config = dict(
    num_hidden_layers=8,
    d_shared_expert=0,
    normalize_top_k=False,
    balance_loss=0.000979,
    balance_bias=True,
    router_logit_norm=2.0,
    norm='rmsnorm',
    norm_eps=1e-06,
    learning_rate=0.000624,
    beta1=0.9,
    beta2=0.99,
    batch_tokens=[32768, 65536],
    max_seq_len=512,
    max_steps=8987,
    dataset='wikipedia_en',
)
Below are experts of layer 5 (counted from 0) of a mixture-of-experts language model. Rows are named router (the router's row for the expert), down (a neuron's output weights, with its number) and show model dimensions 0-127. Each number is 500 + 25 x the weight over its row's rms, rounded and kept within 0 to 999. Numbers have three digits each.
After each expert's rows: a language model's description of what the expert responds to. This comes from a sample of Wikipedia text that the model never trained on.

# expert 5
router:482507486467502491458521470499505469473507513508457476484503493519515479537470493502504498507483465507513504489514501558533504511538503504465455489512493488557519528513472477472524452475524481488520488514493496486519487507480489477495527459523459497526493516535491505552486474499519541524505519495504525551534487534495547489516510528467505511487494511519497511479537494481563490529489
down0:488497510486526483537535512449512509501520458519524515469497516468511488496516495479520517530524490485532509484508513492515530506518508558488474536461497495455479521500475496535435498527535499508509454497508474476484519495497479493527470544476467478475517511493544478465539490510477493527517578451512491487474515501494538516518464506465495520472477525491465478480530511513505545511584
down1:463512477445534472540489510536511466465480526486469525537534532558520507519512551509498532505488458541500507492534502481491519524497513443477541508537448522450474519520501484490512520465490489514472461507504483496513520525537547515489497472488496536544483553502506519503510523471497525509514481480489507507483511469520490481498480477530475510499451492489496494531454540461524521494503
down2:507494525493534498500511492503522497521550474525521507505523525480530487498490514509466467510519471468495526475510500465477469469532536493482506483515514505490518431498525475478516469501517484486451511468469508458525523533529496470487449485482553519487489506545499483457503515423519492467522495469507467447489504507489527514514517485496497521491459456508527500515492461505472530507487
Description: Second digit of years starting a line or after a space (1973, 2009), decimal points, and odd mid-word pieces such as ribon-uc-lease.

# expert 6
router:476513504441498510453482538530525479491533532461504510497492527477497503505547492525537500501527489517524526464531494503484520510507497516537516524500543508482541504479502528525519450509487478528505523464504507539526485507476502513512496492521499478470503483501471503506469485473474464487514465522526492490503501476538507492455538479469501456539510500495501483496475515525465486466507
down0:471506502515512502515528489511500482534523514476451504456503483473511487487476499505538520497524502491506480509516504501472515491469523482499454507421470488519461522521495490516546509511486456492515575485443496497522427490481501510478555518507511506510503537524490483507520480493504520506515494531513485512492511470518500505448525507480460493533493469403506533550502480503452533503510
down1:477467510491521513441523492502482494476499477550550446469521495525510522526511507479514505521510500503510495495497514497468534448500524504472481534499513500496512466508501432517475537482500502547518510494548543503510516481468494464529531539489452506434497537496499563455498502522479499506498438521506491515501511548473485484509517482496501509527490485511501456465532492529487500504509
down2:494529513475488521519525528482549502523483500504538488481526498528512477514529506493472516503527495487527470463488497479532527531495522462507506460532464482464482483529491509531514500499502534473517483482484497490542446526469489492471472519505499449515543521553503514494463519526528499517517463448536530499469509488473505524465471487512481492470466571504509509549473496520538483471484
Description: Month names in dates (Founded: September 26), place-name parts after in or of (North Carolina, Belfast), and commas between place levels.

# expert 10
router:494538516514471503500557481512496491480493468522522524517536484474526474497475515480505514485492511454559489477529495530530457530514487510471496518495529493520511492507499501522562487531519514505503489519490506467534514514423484523511525522451521495509517469509562470564465545523540467468507528475499538468526481509505499550465500496517464500492505488543553553501501508486518500501487
down0:473508490489470546454481517512498515500481518474523481498537519499529472546518454476477446485497469506508495515498493447493520521491458508539457504559452497538498476518507471493484539490498469489483505511518470496518494455473498491461506485545510470511507500471536494514541484475530503501498543505484500518481535460461518504521498494480476503564466501469522489503489491535470479489498
down1:503495441464473502493498524506511467499527480478501489496453501451484537471520541511578472489460505497452492474471480492487478528493498495472513444594480502498495485515501460491548501518526537488503535511511502499547506483514508482506573510515512510511496502478508489509511496447490510510517487468455498509510492520511500477511488506510487518545521465477498490507467487518466548491468
down2:495501455506451515505486491517489477497505490492487484530483505507517476512490478509513495455515487499473482466508535496537531526519477510498498519539479489462485506517522522478487489498560514488523499531522510529491513490504475512487486527484482524469525489506514485480440522518490488470523526541514501484526536527526512473523489505494535519489461480481494495498505484516526499555484
Description: Sentence-ending periods, commas, colons, and clause openers such as which, that, where, when, he, she, The.

# expert 11
router:507497461498506534526468565494453529463474502518499523523518485489464500496497506518487483481520510497475505507489480498472503480505488508477487518462482565475473497522529514496459531463507541515528505490502515500510540486528493472503456488510500491514497470537498504531486490498510532487445509529478477482494521495483484495506463512518561549498480534494500563522480468503511503522501
down0:494496488490469482479531505495509474491510497497480502467530489514497522506533472452522563498552484509511493476470509506480473515519540469513485479466517509548506533457468514516527484508486503487473516517507450477496507539495528472513516449474484467495470490471547525513464510492515458513474498500455497482457527467501454511499489510507535515474514521475519548482519496497476520505533
down1:501449508517496487513469477487501529509535478525461513500556498545514472503464507495475520506474517491473446505523514524468483480466464545486459522456516497508511486475512530504494451490468568482458519466500430532520518510504486506503549512497469505511452470439463460462493476502473506513467549513504520492485518476513500531496529515508505521518524491520504513502501526479487487483470
down2:539525491507502498547487515527473535516501510474482510508473506523517545517464541479495499544537547433538511508498525538499470492497496506462523482584503442516522513482504509468492544473520503504514476504501488495488507522480496493501510553495491476525533488488489476483483477517499522508535513486510505476530511491478508571485443556519517514494548511526490505509493499511479490470514
Description: Lone space tokens before digits in coordinates, tables and statistics, plus born, not, approximately, and currency signs $ and £.

# expert 2
router:481458503490529491476504473506503494510486566483494525524488541443500512511466488462525492479473522491505501537499468484470555494506489524470550517503524456535519540466487503491475490516482459488488499491527481512505485502509491487519532515495514490463458519495459528500499476497492522503513491499477475485509467491483488500521504479515494502519541500530473488508473522565474507463503
down0:469482517525496506474453522475490528446496510469485533503476548499512499501532502507457440485538491510498522486531523483478481498519475464540495499480481504479522500549501474514485526541432545515495511493502516520519501470456533483503546550476489476536502478503512500516516531540485495512473454504477505523516498501502499519503512493506487490478538539520541490488486495470517502474503
down1:442489489485506435474538501531511515498526463485506503486520432508503477464468524527473549497472444503442519468493524497478529485502477516480551466496523512472502487508551527497515522490507505469506448513479508479513524507488520508474497518528487522506525489512511478500492439456499482482537495517522479475444489532460496450515474488528526466481489503517511510506483481529482507523520
down2:509486518525503512454452528517494488498493491498512488494521472485538500492534511459512510522486498520492512471539505499514470487495491481521525490488438499519522494503496504519468494468506525488503510510510543501538507496466545568492506489490525509516478531525473555489521479467512519517489492498532489499525472522475522488489477504537478510495500508540451503512490518521450512493460
Description: Counting words after "There are" or "from", such as two, several, four, many, plus and, table pipes and football positions MF, DF.

# expert 9
router:456517500520520509488477524544522479500502507439511519471461498493530502483517555481485478476492491545485503507538515482509495492485527500480541490525542470466536500428472508488508518484457446511518494472492561489508470496519508473493524500470472542468488491498486539507457492505492467499527474496496507553496471504502514509518490520515506493504485473515512434491524484510464484488488
down0:439509519436519534471451537506485522517489473452504505515464499462515512543552524481478489504505498503514493546540482475509494505482479526455521516512501470495481563526519476516513491532517497492513426456509517481522523474507481522513483494539508478514525530460489491500503518500496515485477476504524488493490548443506493482506505483503487477484486507501528508515462493484487485477451
down1:498466500497495508509519522475525541497555530466515539511589514474510499517501512516555476500459491511500515500485488476526464506478496509498524509527508471516505484502436477479483568468501496485508478465483507453521464490577497467513469556529500500513513525493475492561495528483547485482513475501462490490481523553545515514475487521512507517509512484484507528531504441461499498474482
down2:445516513440481511505505500481544560504526491546515440553492519499500500544493520491480482522472486489523484521502503517479519458493486464488527531527502524536491490467495581498467480478510521457496521485507447471484500483523520526468486531499502473488535495501473486517513529493512496531504477557539522477460473511504475547518462491482451486519472493461478474495494494490495498514512
Description: Pieces of personal and place names, especially Slavic or foreign surname endings such as -ić, -ova, -berg, Monfils, plus Youth career labels.

# expert 4
router:488451518511500555502541493509493507546518472522526470471454497566514526478493481425462499489465488487492508500456511463509502496537524484491523482470499531488488498490507475517522483488510510493460509497482485478433533452490474546458510483544505526500455486499509479479574514499475475477506510517526530483505515496471484496528505516469469489541513496512465479456456510479506537492507
down0:509527469493500490516500483534552492509507520508543518510514474496485508478487503516441519480560504514554488521499494488525483463537497504472464492521457452453519510509509491552503479531516518486538463541481549453485520509526508511517479488494478504467505449393515510538495528504477530477495473463511485534513469501505521481493500499531499491529517499485570521488474515482500464512488
down1:526554510491489441505494522492507504527532521520458466513487488524476511495478466484503500510516506532511475455476532533522476490502522487505490514475508551488526519475537498547462494512510539456507512489519473461485457543480501471530503519481494500513510507514504479511540465439478449486507463503529506491518484522448464535498447539472488509512461489493508476528496474462481534434481
down2:481507500483498516482496490525495545477471516511481487528552474530482491471487459457507500497477479495478535553470530519470506527502516506510457487487519507494498492481517516538504499506470504549503530480491540491499470535482508550492490511508466514475569483483540478555535511479503505518514503526465528481489518468500487511525458477520486490522487547490525501464453491472504510498489
Description: Common nouns and adjectives right after the, a, his or 's, such as second, land area, father, song, final.

# expert 8
router:506523498499483510511431520441486493536536556494462467493475505485532521466534515512518491508487467516431507507522508484536490521513515483473561527527455449477564469502547466473499494516521499541462459457473489495492473496526482477501485494457483552514466508522483497458477488482523517502571489502480513508433503503549498499476479546493500495443489535545524476525496522509507508520528
down0:498487529474482525514477531488501504543466521487525464515506523491516509526501538492497475512479513482475516495488491494500542475469483474509522497521492489524509447499549522531464501479536499498487493472491431503534493460511515537491472512487501497461479460492490442496552518558495506511498448482492508467470456478498469496467539544471503504552487464492462520505490487476542501535544
down1:488486525523501500484481504509499530482479480485508529467531488491507488540457474491493508481508486524519528537535481528477553476502493492502522501530509512513492498462464482508504488524467516493481500496504438523502496511516493519531505513510493477535511534534499497522483501484571497489478498538472463503484463473501479488472494539495495477478529528559494507530485472492462525481486
down2:483480489497491490538497488539493508534463495534465480483524489531520523517507517503508469499530464499514529430496433514539480499474521526474510487526513508530499507494511506522483508496524507522467507489518515519523515555502494503516478497479482480522462493481507549470481483504499479473505493497477500488513492484511430490528500477464477508495500501499465472489494481488458528508518
Description: Main verbs and auxiliaries in narrative prose, such as has, had, would, can, began, remained, said, often after a subject or to.

# expert 1
router:469466511509501473526517442506494528491488482509489479522471497487536521537553484534473545491493468499498526561452484467501533444545519444525483417567468503507493470496531491525498482488489479489454533501515475513511470494502516458530523480539479505546514524497473519496510481514504494498505477530491500525482506518497506538482510496494463470549522454496471457500512499506478516476539
down0:450427468530486490508498474511507503515541482476519472511510482518481529509478527514492529492488527521517490475501477494491487488503483515485533531469511514518483469507503514486440511476500480499517521515535528519486533472479514497492519523507502470516503512478521524535520492436516524566502466473544514568498446561497484467487507517486564516504529516486506475508490484545531501477539
down1:545520510501510481531453516513540503544463559508502464494524529492520504482502515525495479480537527537484508513466451517495507545495530493539530503475495493508476459430498528495499509501541569492489501460472438501484517509520518466534490517474481512461478538513509505489497540477502532510515536497528494498510504472501529472456522480476487514468502507525477499468515496470498513499484
down2:518491493507486493469537490472517525512521476478492537459547461515563457493509501494478539525479510525520500477499474516539529516513521512544516484490482468469503462513515513491463474523477530454467486477497509490499454477525489507520496494498480475502492516529473477478556534483472513557476476482501533514502520461525507533558504545498485459496500508515515501505525481552452481485488
Description: First digits of day numbers, scores and times in tables and dates (W1, November 24), plus plural or taxon endings such as -idae, -ensis, -ians, people.

# expert 7
router:530524544487466483538469535484554513510486473501487501524536517509427538487515522513515501507552491544521429512486490512510532507504444516492496481508475521549493539499452504503508535526491509507546513494495456494516491541503496509495439493491506485523464475489474530505514481516501508490469503519524468497500525466544490501455479505531538539492524549510489507475516506455541485527495
down0:461507525489507524561529457534496495489524498485525490511472486485514458491502489485514479505511485516547474485521502507502472481527487522466560442473511513518501495504498541522505497452497515531534478506477465542476493446528505522522448520475541503487515524485487509572493503499534489480556539505485512518537504461527531526548483514461530498512452498484498517527519472494485472532517
down1:501500536472476534535444510476520447487512484522510512529500524526514487514495503482487458545480501543489505499517530482498477490501524508507502506486500497553487519461512518484482462480492511493492559477508542504529450500467522513493500485483544489508522486512484511484495451524541464490491498476518466470502487478491485549488542477489497509527496505511489545479470498461483527457492
down2:489506512553524529510501464486502460474445507492499541494462529507492463502462496495497468469529486493502470528499480526478516474479439499496499494459507489445478479510506528483488467461475473507479491476462483526475524533541548489508499524510535514509467500508469533483505484514521470510529502479517490516466481497514455488472518491518495519481504512516527547518506531496433497497482
Description: Prepositions after verbs or nouns in running text, such as on, from, by, during, between, against, usually followed by the or a.

# expert 0
router:481552478517515466513523469530510515489488459479530480520552534509503508504473483505487528534480503517494463489516537489498503482453506502576503461508508495499463484494542488503494481483494499475507479524470492502484516507479527498552514515542516480473531525455493482443477504472505523522517529498515502494503502508496487494540541482511448499533534505479487506490537525534456494486514
down0:516524516495481466514504490512516504475498482507495527522515504484507476509496468508517490530517479503502487522518531503516488489502474502505487498507490502497487490441516513523488460517509510494509474506508398510522504542511498516511473516537507521481487549502516541483494521491488461536490482534507490481488511499507513483520495503462446510495530497481490465478477505501499499484524
down1:480503530517500524508530496557544524507542501498492547487509484456507469478513473516498511459483479505448444513514519469525455509483507489524517464533516507507499501479483503494488496543508518436476456455525447515516501567490548471490494459524522481531497510496474509540524428542493490472520526528476461492505505498451486478499488533460498541467493468497543507476530517480492497494512
down2:469494500471515478471462494519458515521455525544509514524500503492520494522502519475467514533475477507514541537519466526527501475539511507579506494558520528520498480482463509528487524517482492462485484519524532492502553481458551478501457556509501478511493471509516503459537470477482526494486459497473513489485493512477501464461507532510501494517487539481451547500489454490515488572504
Description: Last or inner digits of years and coordinates, especially in date ranges and tables, plus unit words after numbers such as years, km, million.